{
  "n_experts": 128,
  "d_shared_expert": 0,
  "router_score": "sigmoid",
  "normalize_top_k": true,
  "router_noise": 0.05,
  "train_tokens": 697400000,
  "dataset": "wikipedia_en"
}
Below are experts of layer 4 (counted from 0) of a mixture-of-experts language model. Rows are named router (the router's row for the expert), gate (a neuron's input weights, with its number), up (a neuron's input weights, with its number), down (a neuron's output weights, with its number) and show model dimensions 0-223. Each number is 500 + 40 x the weight over its row's rms, rounded and kept within 0 to 999. Numbers have three digits each.
Before each expert's rows: a language model's description of what the expert responds to. This comes from a sample of Wikipedia text that the model never trained on.

# expert 45
What it handles: Sentence-final periods and the closing == or === markers of section headings, plus Markdown table divider rows.
router:471505497430457476532486450440538559520551439582586436516507536522505505540533502513487545524456498461460447400529499498477550513433548541519518510577550514519582499487505557556515524463498476479532522496519521505501417471527454507459558453485427587479522478508542423431524461525541438536449526520560426449501563538446542536500553517524536482534452516513439513514450532437508506517464582422417493484442476516437502546450576537455449536470510548563525545539504503483454556458554531501488519506512530586557482554531534510471493523521546538512463482489540462530553476481444457503454562527469474508521541479517515508492471553533558489513565533427501507529542475478495528485462
gate0:500457499392497524525464469469473530534494568423509488479661549491500500494446512512552575537510396552443615476508597525522497492510505462495510524402487510539517475443518481506518513484503522460443484497496511440432431512465556528453474494564440561473544490508465482478517553547441528452501506564549500509508489485531492580504507496497473517484499499500481447481469426576511473551506553529494513485665496475523520469533483568455499516499499449481531421527454513521504500485503469516547541523456511480479474497490479434488543507528468518497536455470548446491552543488503523522396543502508449499538499482479462461524543530495492501525542461528495449489484521573567482553504
up0:504453478404509509496495491502478530519518492502500504497602551489428475502492494574516577562500440603471509450536529509513517498489481528492487471458554516526498506514505481471489503495492557491507499387514503493453407505372504578467534502512471530500519559505547504461498528590493513482485519598512509453523516521453527543518430494481489436559535506611500452498492473563558454562505594501503500467521488512482457470517514537468427474509496463565564475479501500533503502481535501541499541500499500493498440448519512505497555514445478498479505440349611504540489514506437525548419514510473505514584503496473482426501502500510491493498586460517444454507449452491527441504498
down0:520461452428493488480455496521492491508491541515479513526412501487490493503467498485494524516546468476549504522562540495500500524502489539483441492495539504540510502482505420478495541485498500497498485589499502462476516501456434485493500491498567467535499615584498512542475516513433500535541519541489468525460496535502499497516497560493578521425482633592531457491499513486478505511489489496499573481506432528522443517504475518506479500521467508551498537496495515524490486416515571529446571490470463474460522480576454438503541442399477500526494428495528475522446485538463522575501498495479572503496612576367517492562460611493510551459497495473532449555445410613513496467515

# expert 38
What it handles: Pipes separating later cells in wide data tables of stats, election results, filmographies, and tracklists, usually after a number or name.
router:494496520498545537457475497541475473597459499537480452517498480527528485461463474428516490523503516466475526488453497508532464487520552495433532490530456538501491521483483504505459487499468499487449414456543438563446537459526533546465554547485493481511503521490480442459559545523491404499526503493605522505516500484487442502525518488498504505494535509502486553504536518507455516511490561454503492567465540447524499455509519493519500457532477538465504519430493570542495552526473501541499523625563596515557431530507522459502522555482535461435472597504455498509397534515526491477459655449485490501435516441453364555535535506473520424535507540468454528457501477416459526470465
gate0:521549616506467468508508478559556556527390536494587468478481555447407517561475538487474543559468529501450509598469526499509546488492497513481519544462481465428532498473472483477511500476451511473513496506565500497474481475497533577464580428488489492469592468523500464458550442494445500473514508494480507518533504508518519498507476513511511545497500505475426388443404556486482466502524519530574576481530589486478506500459506504519507560455482519485525477422482433499506474478479511492483551543591510446448479540495486494535510506366491503569555492511533447517480518514499496514492530559497479515427453518475351529472483446497509484521542525490497452539500508446476500498489
up0:558599435491428520519505490557461528503471446518500502524478534504515476493525507498438501446431566472554443491508487484497532489569540657505517466575473443539482500540506498470576530488485512514511458544520458495513516509489561470504522487467469545601560491595429553491496550485441443546468556397404504517515536498493507501524496491492562518479515549522445421485429566476489500479510439515500470509425503501501493440549505533608522504499498453486500491515498503413501485500523493493506593468420539517495488516596520528432496502506529499476519402495484543501458550495484470474496517479514468504561464535561501500496503525442466521510425491456508582532503530525479504520492
down0:505544493438445507530504507522567579548557512463513454557485525493518493506489511530480593438507500499583499539519498467502518507499466485508470469512559499435478506435356503500511542516513499503489492491484648499535500535492452518489511539512515518510559504497460473488516491490467500509486472515498483488460485566490475498564443577541534574481357502450517417536577525538523496501562539625493516500456499519534475503487434488423486474476509507500452497420550558502417498507475443439480454500472463504463403447486490504443493484517415501542504477521495493569513474489482495470513451454493464499601450475520544482480546519430455534483507576515488464474505504544508467512466

# expert 12
What it handles: Colons, periods, and math or currency symbols right after digits or labels in tables, times, and infoboxes, such as 8:30, Vict., $, +.
router:544519592532458488533457484493424542595483456454475498466513469547507482510490510478471539474480584524478525493504579560475549481513501525505522511581491499453485479442504538518483491481487449485447491517513470537522433452509529596546554514416504444526514530504556504475501542543461462525473514538567534588482419468478485505495459516533479488510416517535512487508512559489502506496485551508534538453562573548535524546504538548507506486551382447466430451435487527561508530457521498480534560564558541559483527520454475574544506511468511507467461552531465518542593469421559463453519510500439474555521498494488478579554571477501450476519463504507496430550479556466547508449522
gate1:538472504525534478531521515443518413553504393478465464504542455552504549480427542482495588471493496560524487492484435491501551502485458463587501470608511542521484637460492501521484499509450478545536480496475478510490479505555581490433515494511572494407482541500563526480514567492506476503506424483508541549532475461443501454497492460551534503495443529513531517544493489483521499472526507510573507527498496508459498529517460451477447494497457464487497534420496524456514517478541481515502456553523477480456441463464512615442512522484476571407503530480501551560525549406495447483570504540492455568474502533551478453549467528528581454474485492422508500552488537519499511593500
up1:392488523412461475492514509581483506467541561507486494474487534430510492516580490502481452499594511501457521499513499543442491490460529509445652510421587475505498440519506476504533493483501538495445525479507503458525508535498496499533488482534425526537476488488420491495441456513516485431418497589529489522493536510567505508449517503491409482509525518491466484521510471469438494515530524608394476503487504519541477532475559482541522514567572511499487509559518389562509498479469478469494534438497562544497506544492456487499418533520508477548546500493546468447464553594491505500515463428477538495507480512489483462500487410453497536470496543499553504412480481500484501424501
down1:431472590508504491531529571466466479519482426466376530498516537492484502520513516457422501522508441545552540508475418500505414505485504557558511485506520415486442519431564528565481474555429504506490468457525399523552548477508559480513497562456528530503433470469597484496460538507503454447548492506483520524516547410473465520477526509495413502486483492592538515505453460508517506542499493506403500543542496639492597500518486564531579481521455504463550487491492491519487482490530452496573528646511496488495559488503521484479466495489483451506564494538457490493518539471487514530541452500472503544492500459453508500520500491494515499535448502509560482522473510532499502523481

# expert 59
What it handles: Column headers and cell values in wiki tables, such as Result, Votes, Pts, Title and Time, plus zeros in statistics rows.
router:522479503450537451485447501525486424523449554499470506467475498536468447489419465513483530497480480521430508511463532581508517535526510495473502475469510522456549443470487421522522450485463537473460505562541445582396426444503539494534467462539492449518451459553476534460412475515517471451496514521520527521454561475498503553467490463511573446552442462479436513514520469524509543464472576445462549458541516449461513498420496491467507493515449457538447504460498506528529483555505553564501551550449572486495552568493463509489477444446542530489508477433542501497501537415481514497526501535504510504388475527523417523583547489530548460516436418525476501529435539442500572517545
gate1:500504493459473497530498503472489633485497505493548490496502564483478528454582502552524509462471531499503478421453566505479521429491479416481630503521519459508524507430528495478512486499484528519550557520504537502488492522514506480513503543415580435513551467485498498495521599478511502534468488505487473509511489428487473446470498453493547460575468481471482492521497500512504577527438486495474553503562551491511481574526484515502566474459495499474441498477465460498492574513577472504378547558575609441505500616505537443506474538493476537518507525497520518475491508435500498550558464499515558497389562495518489522533553554454488481510485544547500474484570506532492559497589
up1:470527468574521510501490528501504489508494490573442496479570482435510433523472498490488473464496502533521529521504550499500500533526493546507419488474500525484521507527528520539554500490551464396537486493571496475557561469456434420479473515504481534503420557443499486588448484492501535478492435530514503454538407537531493560500530535536405475449469511535578498489522501509465483489582412499488515493522491600543454452593502540521450501545487508518519516453546506515502447419472440496451447472475471483530544447497437482497515448518511448492418635540507478502577464542500510407525510478508446488558493496541532556420494515490523607497447480491524505527461481522467498480483
down1:538518536461505594494460571479549508519508436498529536424543522487514506504465466457472465499555551496482432501445410504489421490415504442505450555500513424428494562501487569475522438516441484503475435509515528527486508480515494474403569562533487461508515563513454493519511516515477494491493536459491491448471500462564479494442522443410590550490473536494459455591514501524541481528538502505457526464512502446501540538496401521510506518476531509450439497427465511523536487473597502500511483502492498486492517548577550558485434588465473495484507445560447526503493498445539450502525491505390487473524448442474458477521525494453502488468519555507535453481448522406519487539547

# expert 16
What it handles: Last digit of a year or score after earlier digits, in dates, ranges and sports tables, e.g. 201'5', 2002–0'3', 85–'8'4; also century, ago.
router:471504458454592517471519558540476518421485519449488524541458440489530425511527454465522517555532481510559520450534511482502519520440597508459522549492517500460519526464403595515443577489491525555570517539455543497499449491528497520524526497502492484504529471375431528505472546456574502479512487503542470472463488481493419524498546505537499457527438523541512476501461479484445502521479484543566456465424500466465548551470478482435548511539547520457515601468560500516439474551492434560482457490554563469499519481524535551449528469510561503495492536430541539512528500532519520528546477519553454493587510503501510491527565493411544530480479478504528471466573511410457454437505
gate1:503500410500508462452462495585522433568526500498507484523483534542507500497547495496424470539534541544395478530456501460472499523450502459482478449564560502433550498538477498537501486524461499491536546507467437543423496493500523461503529539450452528538630516465537486511515499567540452512520498478566493434529495449545502454523522455520500440525482489497491425531455503460495434491476504548507503524583629607486537524547539498486539551505514544391498452498492580493544492553506487398426518501467448475440525497469447500497506484498511461473500566556586489511497454511517500440499412513480485484546556502491499498478469485502517480507444494506421578500501525489506552492467
up1:485451583503474503509502442464483592492509495503478509482476459475459523514437522505582511463472496478598498516515550510542497501533447565495506552463471512567446479434559495444516454519509451496472494480496506503597586479443497556498484450532517457502433502537431507497477508469406527499500501520477492499487514542485466475480450497511555565442523498447437506507511495548515518509511472431491497485371443379519445498456485512504432468499517490579508501503477407551492524398500511564502466505502499502530494504520517498503503501500455429544513498476470508501430536419484455596549564498527530484452389478545504517526569495490480530487575503493547395482511512502495497569508
down1:420459532521506484540439527563462501510501539521523510474529500521654509482488502516500465413496448508524495496487589420504512516594457547538555499575526461467536515478470502587522560446477448529520537479499456540483465508465547549504499512556500453474525500501499498534484479529400528450531547514414535507427487588482481454545525544484488503460391479491516526499453525629505508479497478440538501442469463549500511486559503446536487542496498580530556509504482421519507515470502505506488502415499500445426474526518569541500493463485508496499476488505526525517460505460448450468589458516552541559558505477496480521485496547493506485586530530534493537491552469463444546480535

# expert 51
What it handles: Prepositions, articles, commas and direction words in place descriptions, such as "in", "of", "near", "western bank", "District:".
router:457528589472546488536463521578559561530491449538507533505556505505523571456557561551484600519552476556532541488497524459510452552427479494475544418512459510456548496525434519507507523459445492508453514519469522540512423530521479522501519569430413516504470469482481436550509485464514493555463504494528526516435466502446500541493436486560479522515487493526529471511550515474441569492480498419507475510573531522483420530454562518476504461457502527467507546464507543498500544511570406491485486531449569464504520523428519541461467511494405466452449502483426524539459523439440435527468528463513489533436467513496417570433476481484474439505458482509491559466505457456544499531477
gate1:509476532474511472471565565507495469586492442515497588542494426537479569505467546468490498535534498519577498484461529457508488511435500488467484462502504520489528463470454552499514505385451509503483470476514465525441501573456486469517475528481481393478476507512477499499491454475483466588485496495486537585479522513412486419492445400545465463500478501399470363502510503550468525506460467386451492470512504505482476419579513502514446501533509581519502547520487505460510528478493480443494479534486563490486517532490487509523508508509421422454441496514567465548527575511490465475419539476492557541464498503515466560468412516500488424516459499473462520501480502522474541554502
up1:471477615516428536399558486435506550522491493545431519494461488540488643553507464485516509552460508541510406501503490455509518516489475452432483460546490550500573513549494507471507499499493467418412500484563416481450472493497506534473498551433480566493494500449503529566542524521561502490461466504515549550557555537469512527477440526498504532548496506488500484482439500397431531561515472528584507494516535521504537454471521549528438576485501546516520543514479525504441521492500469505486534568530477483494493506522591520500440483490468443461526448562478569536512521532578437561431446501500488503502521501534474534512463535525515453475455514487508523540452484462505435523433
down1:506498468443507505488527500496512478492486479501516426540508483491516490489470427497542450441484503482510470471535563524633502488547449512529492533488497507504497499533557531490537487483537496473531507545459408572490542443536472500507532395581502502506583578498490487537538509531385591540521526520430502504520519430480439461498464480519569507547484498525455474432528468571513472450466543506525472507499380507500546497475478538490472482517466444501530500501466498522450470548489524476505517486530534476492499617391448568530472477517477572518520552449500474414497498554530611504512499502442456511527519548436484500476434395494479554523478539509519538504553521472454526482498

# expert 5
What it handles: Pipe separators and semicolons between cells in data tables, mostly after numbers or dashes in sports stats, election results and lists.
router:482565523540536482471448488498469454515563518587549427446604556507419531492455502481505431475588487543485515453520504618470476495553487519546554515508509493499530464532485559494500553511504531514475470497515505511522578515471542525547545467523458488496451514512465390511561479505478439496574468442582512511514486512415454558475476401558460464546475535504534527506566446532400489516512568569459449561523477518487496474498431512487474473563478565565482498505542524572482524497520517572525489520498545446511494451494526525505504476470523495483489487510603531515429515475513505463460472571464486498517536498534511450536441420457464489507462459524507486473493556542473453503487
gate1:466482489532572536508501473514551502512498528455475486518443446584499499446492483503482452503485567535518508423494490522463566529555506499489491506491501483527467525500492503522506437518468488394521532494503497580505511464593500502561499556458504500464462551454562483476520499429532549581464495451491567592494516517434482479507485522513482467495500451502491580422542527473481506435535522450534475532535450462533496475620518542512454512522476484414473491483492613549606527458618445476493530495455474523509507458494496495507464552496471543569510490415474544413506494550488529518428466529389432469496498513506510484494462506481524486576516464498514487514482571500478436496557
up1:550480500400500479474508486435515489468501358487505481435546510517449485502499465533452450478494504477526498511542506539506537529457530496589480522550490500450457509458509443476514559570496474498486545475511502457549584515413500543528530492498496529479536516491478509432543460524479498512450526514531556550442590563526501489558537480515497507500542516520504501459584492481480479512504507522502528526522426510580466456508519473550554532437476487558407613482509533447519561485538449508443501455584495436466475498446575488560508468517496526540413414521581487531458505535406444513502537538450538496587501513501531548486480504575493527572474498513501510517471497499488429499477
down1:500538578512537522449518503508541388615488421472437497517509472500498506508447500500507524498486519502524495513511603493545500468501512421501487503514479539518504439533526532531485548522554463483535532539463501474504390507499432480442511518426503554456579500508467525491396493449450504514500542505451516503500475532569501540496491520638578562482489542471524524464496477501497502502536544516468467537478530539562424520516514512513502502485519481485439475501473491431453519517534439496517489465503478507478425493365481502507602484551461535554545504476579477524495501460418514586502504534411496561468514533517511476452499514505482552496544464521492488479491493506487483421402

# expert 47
What it handles: Paragraph line breaks after a sentence-final period, decimal points inside coordinates, spaces before years, and table divider rows.
router:490493532487519546474501476532517420589490482487466482498521494527506491496534537477463486509512523504462511475490517556566530481535515475537509458471462541493517554496521447502464505507509500473474505468501346486372478521528515553517508520431471502454498437543506447522449543512491422493519531516638500519519488555460451556547501462560519509485515496475495505536503577495510511536460566463462487468511503426490504516483493529520493487499489538496508485396545520513490539538466505542475532611514566578477410471475409458460510558476523485431455569509492499412509504503493481479474553523500467470478462464530370473546572491498552364510507535469478515450495537473492493521508
gate1:496518501496521521520496478497511430592515530511533522443618546481468491429510469530475411485437534505458521516560506541546464520460456510484528561466526551502501511497469509505476555469527482505479486530493482444475480484504538491472518491591514502477524491489492497483530491551587450586528493455494554422522460490449495438533475500573521537450506475607553511491470487505517538532487502507480488542534517506504497466462546566529428537504471477500491541520443482509510623440498511458564469559500549493480417457539519540523499673532490501420514538509442474487479482544420508478488569487539534539524469485499500611472524485531561497498563470503487509564416529460484463493492
up1:537516376498495479440512500478434485588495520519388474492495488492435483563514512508492487508489507467510499451474507470539515520393476528475515523521458502472486518532510463457507555499570485527477555538396466512473501536456495485471506548506514499507511486515494503501514467506549498557500506408402531509497495498483510619522505491491553482450523393516514544457493534549517528457504491502488472527471520536433525408481479543510502568497466448505561577523527491497500628533518478495505501526541477498525405498490435559469498594484480568469558496587457486502474554527469515495511496475517497489524465533504601593495477534433511529583505465449499486446512490460505495410491
down1:524499392622519451487527496469546551484465527499544513513467507491492490524490433461472476467498517501561474545484512470520493499490504470503414443529481531548563477482488488510461493494530530497485536525451526506545463502472489452543481619428575499587467431491514498524610547514520486552540481464521428459546480515567471526435483534507461509485564504525581498431513510444529508483492489535543511466593562532558487508559507447514542503508442433506503440487511477483586561466523491480518529508443434569531495529513496425476536566483446509500492458595511462499507478477532507522498528511447517511478425506455543530499419447484538505497451471479399507508494453499528499413453

# expert 61
What it handles: Single digits inside numbers in birth dates, coordinates, scores, times and table statistics, such as born 7 October, 16°04′.
router:488513490471488474497477464544553510524446428468459483478490506596552466401523445509544520464507489460536567460573435472475519512469481538511439537472555471499534476542533452469543471550475563536518437520456476500488462505454523475442492496503458443489477489474533544454508565468540510459515611548544514525557469459563528465536420520473474463493476491519412462547517517473452480548522502503536441433502510460465507470497530553467481435552531522510492562441444475526485455495543499452493545525417535494480514534442486512474485472511545487490457512477501569500395518495483511514529475441514512407510489458497433550525495618549458482542477527553495610500531530446496522416552
gate1:601534475502492503529509489512491477453445450492462499390537500516434485546494424473471476469502482486539475534510470526490475538477499575486474506575549343596500500483503494482526508527467566514482461496520440521464485546506471538499530499545499497532479588542512556594410535505606503396494479506476500501445506504519487450501519515474385570465476536523498476579556509416517533506516522395467503494515485471462458502568510549498417416453475494510522579501512435522497496454491506513483523554487520450498485461495475494526453515459433484484482534496497478576504463499532485475502527501446537535501504528490510499498541507484504505467516450455520485522496420523465475406558
up1:542563485472499543502503527505490514446456439475481470373580495502494474551544487487462478499502472489579511512537502500522500505502523515435439525538588434588543537436528489501532509502519585514473481447481434583471491531470500521481493514512486576486486539555516521523408508486629480461483509508523507550508508579552541427484496510508360499490497501524557487567534472509500502519532473391465507406447484449494517514535509505500470506468445488526497543492496474537529506523496502517531494592486515420468500490516485523491497518465487491505517518512539501516506354523475505415507512561500555480525511553552510498504539398486477540480535458433501460485496435524467495451527
down1:569420528550499494459480509519524513638481485499500462497462555479505475496540518508511549476526588509528530485513501443497445568462561568450505497515505498544520620493503436482582487547498539502513489463464565467539559419539477471512474475518495521491475505515541557479454502520546563490494551546500542508464461510506481485504501515460399556488494540497513449542487504480451472555530463540470508490494462455517493509444505475411480578501541537537474452521500492555499489540456509419473469495491568562524507524477492521479427403498552370501474476483529531536418532456442451495556509438494476484535500515459475546503387508465475535472486554480515542499516505493498490389482

# expert 14
What it handles: Words in sports team and league listings, especially plural team names and their endings (Tigers, Giants, Islanders, Reds), plus nearby commas and vs.
router:446493497457575576503447486609507468538497500484511497493571519526522480496504486472412533480476530507488487464497505500590454465535510533558567459492478460507516507459444498513435555458511443520481508488525417534424475445540470567484517504484500487515475482511503432544425534500465412500459454498575497512551513535441404509527491439521517447479475519472498497513549488541470513496439513508524525486444517473454491521505487551505478480559517533483487571425489494511511551490505449578538507618523603549484474506507429511504501528500477551454538618443478515418482494464446530463506479560490428465484460506488425484473558521474483394485542474547496570504480506468513526482549
gate1:478541523524533517511518426551488504446466459460503550439554482482584455524509507495499439517498560406546516433433542475481515517465462501499548511500576502460545532497539466524496556483561524530438474506537560452415575438510461554502477516516502470451511513555501473516490463501506483495507474523502512486508586531503448508549468495594508397515427508508516526537556491441498524506509506515417600476436440565436532493533500507508487628560500496588459534428540517551419545593546478504540498486510516509495586493495438536525552503466541496505524540451497514508531495553448531524444494533459516491520530553500469471554571491517456434515527503471492517526498524502519483437514
up1:501482496486488458457525522431462509531509614524525509545489462426429514493489570513539547489499475566510497538509480475555496474518500530513500479571528540555567422487480510460542532484505528485515552399430431531555463475486580503495500489483488530534542419481550555473518480494521512500500495484445530560436440520562510482517569510458499560438511504475527514499408536437528508498537509512504437544599557461505444571462524432678491499504520498515503469557449503454550541541490507530410519470527462473495510517491511467484434459515505522479471534497504501540472508490606473475506501427504597507492443491491487547482488448453520553484503498484435506551488474475509478514511
down1:505517500469501563513507523446500559530493514501555512447504540501501482421466559560444517518442475513491492495498542509509492582469495451508466498481413422456507538550468488558492491582495555469447557556479539532492471498417514462576452497473505449490498512575527536466481535576495519479529533467581572518513387444554505464461519548511528518502522409531555489500483509513500566460534469458496498505496495500535530486565492529587479504503478502471540540494514523483495481498498514499466483461463399523506501563521438542498415485516565537508570507472505561532486455496586496470570476436499493501445480500584521534510519477556593566493496463517520523498433505434503442594583

# expert 29
What it handles: Final digits of years and dates, month names, time nouns like year or century, and sentence-opening transitions such as Meanwhile or However.
router:444549524518522488451451588538458512471437523482427478519504461518508505470456530497461494485506498499523504490541549492524530467450567511556483516500470513460619535455503535433438540486474531534551514539525480486472506464503571484551526472530429534541488428484482496507469470478557486437499537465500558487423546565509510513548525484483463515484455514560522567498481566481500447518407474543530492505485480410475526556476477533425504507500538607443525558500572595498489536464503545554431526502523495510475521531563475526450467474511561470443454495407525541469454467537499506509481516536512475539540534467547518456471610560403588457531471477502532486452518503523504461510454
gate0:488485599533482444514518506526457528531521412465478448510525496465531500521471492439390531499510409527512436450502534492505495450533521553559518500501502530481506513499401505479516482440531483501512454521496394501449502490512448517453461488538483521478389455425512500502422562507529480547511521538564507512474500440495523509483530440479521489533505517494411500495502505511525508471532563495510493510402541544428587411524420520482533568510490431558492489424511492501534578525448456495505515534510493495492405371521500509438521497513521510516464504492505436459446473528448507539508568553440462502547514463506537500505508574436551447513511491449532483427502487497501470500490
up0:496476507497531473497474515547588434511499438535515518522436482456465491491392473525543426512563499481559439586514515500514505426503501558498487610539431460488504524489450494505540498429528517429488478479363591554506536522487469461483475468518465485464496514514475586540441537509528536491474551501533455464466375487539509440433585453422548472540506520485442541496550492500593545493500477497504527540476477454513523511454485468513509515471439455502446534541537501487469520508501499439478505457519475513491504521510468485496529441604447493486509440496529474449530504494466500492512550438529559499519513490503447510560446554485515543563542445504491491487523553465533563497544
down0:525484555491499496561448417509575529507503474470501507473524507473510619470483484506497555481548448497521466463510437525471481469463503509484524495549457498525503476438499506468491569486542521549485565475453519503519502460519496458454554461512457446500499537509499549515482501509494492518408546508499419473456467455626511528462565491442568486582398474471507488508503460513507554497482483506582541496414499468486432549468470556586518558508448519493490480536426519501497499559453546462553406412440462494531501556575486447560552390584443488470475462538486460526515548463509449509531532444491508493432509497521546515488472514432509498495504460521502545492502499448508550480484

# expert 40
What it handles: Final pieces of Latin taxonomic names and foreign personal names, e.g. -idae, -ensis, Merlucc-ius, Cinny-ris, Mihajl-ović.
router:434491532470479499457487555476476533476554474483528426471536483459533488534551512509468527499504481570432504478479500490537495422492517536480544557534525551508527535510484545489467466445453432555421560489557488467318482521480515567543462425416493446438527527476540485478507428545537445478440488448493559533478465556524483570543485521489490557489495489507485489482551483543429437475457437448519494510471480482437572463486480559512536508465523529472446519476477459527474472475494468507552528529492519482427454430505462534520546532402522480499510528465500481499496495419518461486466500482450460512436551533442528549453457492427459526517563444530484559523549503533536460465498
gate1:478473478502500508469506494522504491487588479467572555531476508507510491476515491515539515554492563515423530596561500560447542488520512494501625511446608535470492504457571412511528522463530449485500477553518499498519488519502498443486528486513496575469549482484554615502484472429539492477516496492500470472585486503531512488535490589501529468562509530498488462555516502424502466513506460528500514454552424476502487479511572495488511541577493518460515453581518507519473457502459458534506500502520486468582574535553406471478477566512501440555494368551557501490525499536477492534536504456492481456504543482545593608500494466506500470451531488490481487475521559481528468442546
up1:499540574505487489560498649499454495490589497589494479466453514480490511487491498487525489477521586493501471461519452483497545444537562501547495501492554476464489508572495530515542432473499588524479546385547471454503472549495440591496596520513562546560511504466527525523517528486519508498438480419536520508506568490486416497512546476508497484458417511575531558469478528560534508517492490532548524506489447479487430500560443519465517529477496509485477511437527541424486416494537494486508547490540479502420492487529473447509469519514494533454412525494494579513453586537535538541456498460416483495500491485555508453495503498478495485477485482453617499500481487498497493561518
down1:452503506554525524360462534494555517478509509503532548590507499506452474590494495444495509524533475454492493499503530464467495515450554528491419503490487534498537441522517494513504464481473507454502509406485534504510464489428464564432500472456499493502457487485465552489520470516494539541520504493482504490520498499522510496491523501490542415494479409527508531545476502481582525501446499568516513477559479504525425477465534551504519503501509479474514536555560494477483547518452493570514516486522480524475491514482548465501576513497522472549442457548487498488526657457500526499501491394401537505491503490520550545669484598524500541442499441436439444490509484557556447497463

# expert 43
What it handles: Pipe and semicolon separators between numeric cells in sports and results tables, plus dashes in empty cells and month names.
router:482513508519562518469464519544431498480458516535568506504523463540509493402473476481567448441545539493510466480465478565518491469544519420578499480568464486478497538451546533498427494502521527450528477487480498518516584491497510504505477506513472452536479525515591462452584488470515472422517557439537494559550459505472476578520484457479514499494526529508476474520530543558501467507524473393504433477555540411430532474564532553463417521518449473522537530473490521467490517548449502546558509548535517557494485543517588451498479470487455447532476546461482487562416557454595502466424525557466472519504487511536487566495549519467491519451467451524549523476490467443506556537579
gate6:472493510552488522508532550433508499494503498470471490534549543466507471463502580478482517481455548484430415499534549420499511448551515495499521488441455507573408496502495561450511538488503509532524501502496422563540507525402474577490516553531541446485490500561445473495477494405511481498539518476543512513470451562506450598523509536559539498486511485565481463552478526547448419499548468498520505625506508539506529498523455487561490469484530507617424511494490467521405437494526544477505437556577457417483468508503490431550543486559532515497548498515567494442504496545503502525501500440510498569498538451477498543485523508485474473498479535538499608451525466485512524528536
up6:471545510432470460559480493502491500520516504511527473514388483477512560438551444454501496497545479520516499511507434529554538536505460505551491476477499519479526451476470506503498501509486539540494503501571495502489579481549491509464527521423470535509488496502503492538493512521494499500517505518493391500502660464501521416494497509427491496522500519419529539423481457501484463521510498564421499363425504398495466491500530539516562528437470501399587539498500519527503577489502546502492551480415491543580534537494511562500499484491501552498547518496474460521504476421510501450476537588530470375513510499523492500472499469567486476508518488505467477518448508482485406485569
down6:439520501517469520567491483532585518514498490560414531459489582508528468508535565520493476505499454481455476430506525474500499450524547453393495525501571468497499459529504486512522525443506581483550613510476416504514504437484500465432503554508471548467465506499529519538464483513516543535406443506514458514484496565424524492499467472499540463561525449527584540482569562501472455505494528509488549470523465459476427453402511433484495522553462490449493485450517484473461446492528501509575473461562528496535488532499487547541465455504515442546475528525594584426476506541529467533502466409447500469513546504540512503512400497471404489511482526495573522497511515501492505540529

# expert 3
What it handles: The space token before a year or number after a preposition, date or table cell, as in "in 1794", "born 1921", "May 1954".
router:553541476577579553497466499533548489503450451457518514492473516476549517534574463491430477539446505491542449541492513465557439511440469520553478543476501448522451544456500490494507462534519527507537502553464540457542538494457537469547470519544453564544549444509521553553471523545533441545515527537446474467521515496565590470455541539461454475442571535507506478533478522540546553492507544490530563533429478590600515518531561557493535526509525479524459475511557487460497517576446505434407436460483538500528481463475493513481498478514521523508510499545421513522574485471430429531545521500519543521533518481519539430461472447554528538421440510549464505538479435567501468498452
gate2:521481575500595585518522528524468532514494496486460409551469510538499505531450490518531485505517489510464525559491483493532505464501490532498499506428482454543517489416525500478526492499538423622514467536554530503473525504545468477486460522555505410500495496426517425466471478487460520517471503533515527491502511514586498471519595439414405490479510549493515500456496459522548531471407455499505504493469505511562451480501470524541570506576470449440519533378523514427485450516441500492467454507495508471460509572446486571451525515547414501467499471474503557530490565481490485503481495470400540567500501477525548509473473489498525511463477445484506511505490552471505366560496
up2:502518543516492477460467475559463509533515604519461482501466468535574532578366542508533539526503483582501505579503544511499550499466494570553555555500547444503516511462508485413495477460578454522493508536602496552477601480482496501507490545546509475501492502503478486430482500454400488538455539570474517526447582524515603505460498493503511506524476456455522496425501433615464542488524519487477495491461492537487513476542380495469508546573472499491479491507569438525469506478424462532490421547499464476535489554478503519545511504515507471536452558524456586523468510501509474521488553529487507496489495472538537490464492506547492510462503512439508469470515574480505437518528
down2:427579490486534535489484512495416459511548473497502456486582494506522434533509439399500521529537495572489545467423485507607513489417521463522559532465435506522496542495511429531503499431508487472508549486399461510516528562464590473520443508528505463482482493613523456513478500552475491478498521481484459495452471506513511484553455473540526504449472500546500546501543475561427390518478498571527515524532505498569493490508479526490545437457529439426462509541478488506458535549493503489443489512492519500509473558580572503556498460508402503504563534493432516503471492587500477485461500539516502550504524455503586571427487502430551546458511486477525457504525482524528498514510

# expert 15
What it handles: Mid-word syllable pieces inside foreign, mostly Slavic or Eastern European proper names, such as Yak-ub-ovsky, Sok-ol-ovskyi, Triandaf-il-idi.
router:509509571494528568494549549514533521466484510524525498491569540528534512521551565487478553435469554474449481546489473587595499460453513566445498472569554519438519455495504512491476507529470519466545509421486438479436480558497515473505550508467461484470483468540589486517492511516395546507482505502595496470534475525485460531530406468551529508451511534522484450484565562455528497538496464434454550509528528457484470490455549503501428500544493576537470517394507479568490474494503484506532515516503559526510515514458394480502520487424491468456482465454488541435505495560521595462486534541459525457487492477550475534480519518397497518522490536527402417474465459489501495462526
gate1:457489459465527526511509487487578477444524525508506573508496520598605494382471456509503545508487483467542451491428517484490457488428549523522513429594543461407512502457475463530542492498505509491534529507521473539495483556508432482446521484483446510449541490556500479539535452510453552543538535588498559478499479513554500425526500471505491509503505465495570500512585514468513478537497499416434548508464463522477454510484535487476428427481555480501431505406498501582519425534507442495532506523502456505560503502554420478492433441474438558495494490494537512473505513517551531507485459507495443442521359479510490499518494497476501451482523515457500435535471505513562573515513
up1:470555464481473485481582496426448436493512458477563477479457456508486499556498455487553407516513464532503518486457503462517524544556459499500515485434502521494502524560553472489556455498505503500450504458492546528640491558532553527594451530502517523540544489445621523465534421507541503493502542403500490494493435496572536456446505533558472464473456549558515475551496449506476515439437521527465503483524446530522492513461454522495515538538527449500483454534499430473477521512481461460509514469524448467460543403491475486514558471612539521507472475496435501489473474464577519561522498482521478528494491546483558464493572526459569488500409502489458528507570561495480488563496
down1:462575505594510547493470479496502519489539499516495480439491492493493413505419540468507446526491519422469501515492528600484433519474476523507556490492465485511494476501456515514520526525508527483504497560516489499371497473476554493484524527489475518441490433496530472512506518498446607496479517507552452493499489432473505438446480445440500466491467473443514522437497505515507501474488552497563533443553475521392510543567464507533460504495476575507499402461594447441503464442481465522564550446560530479563441483495446552506449499476507442523545437486496499519494410507501472500440532606489453463413537429514492488468471449446444484522561519480567484464467529508511475475494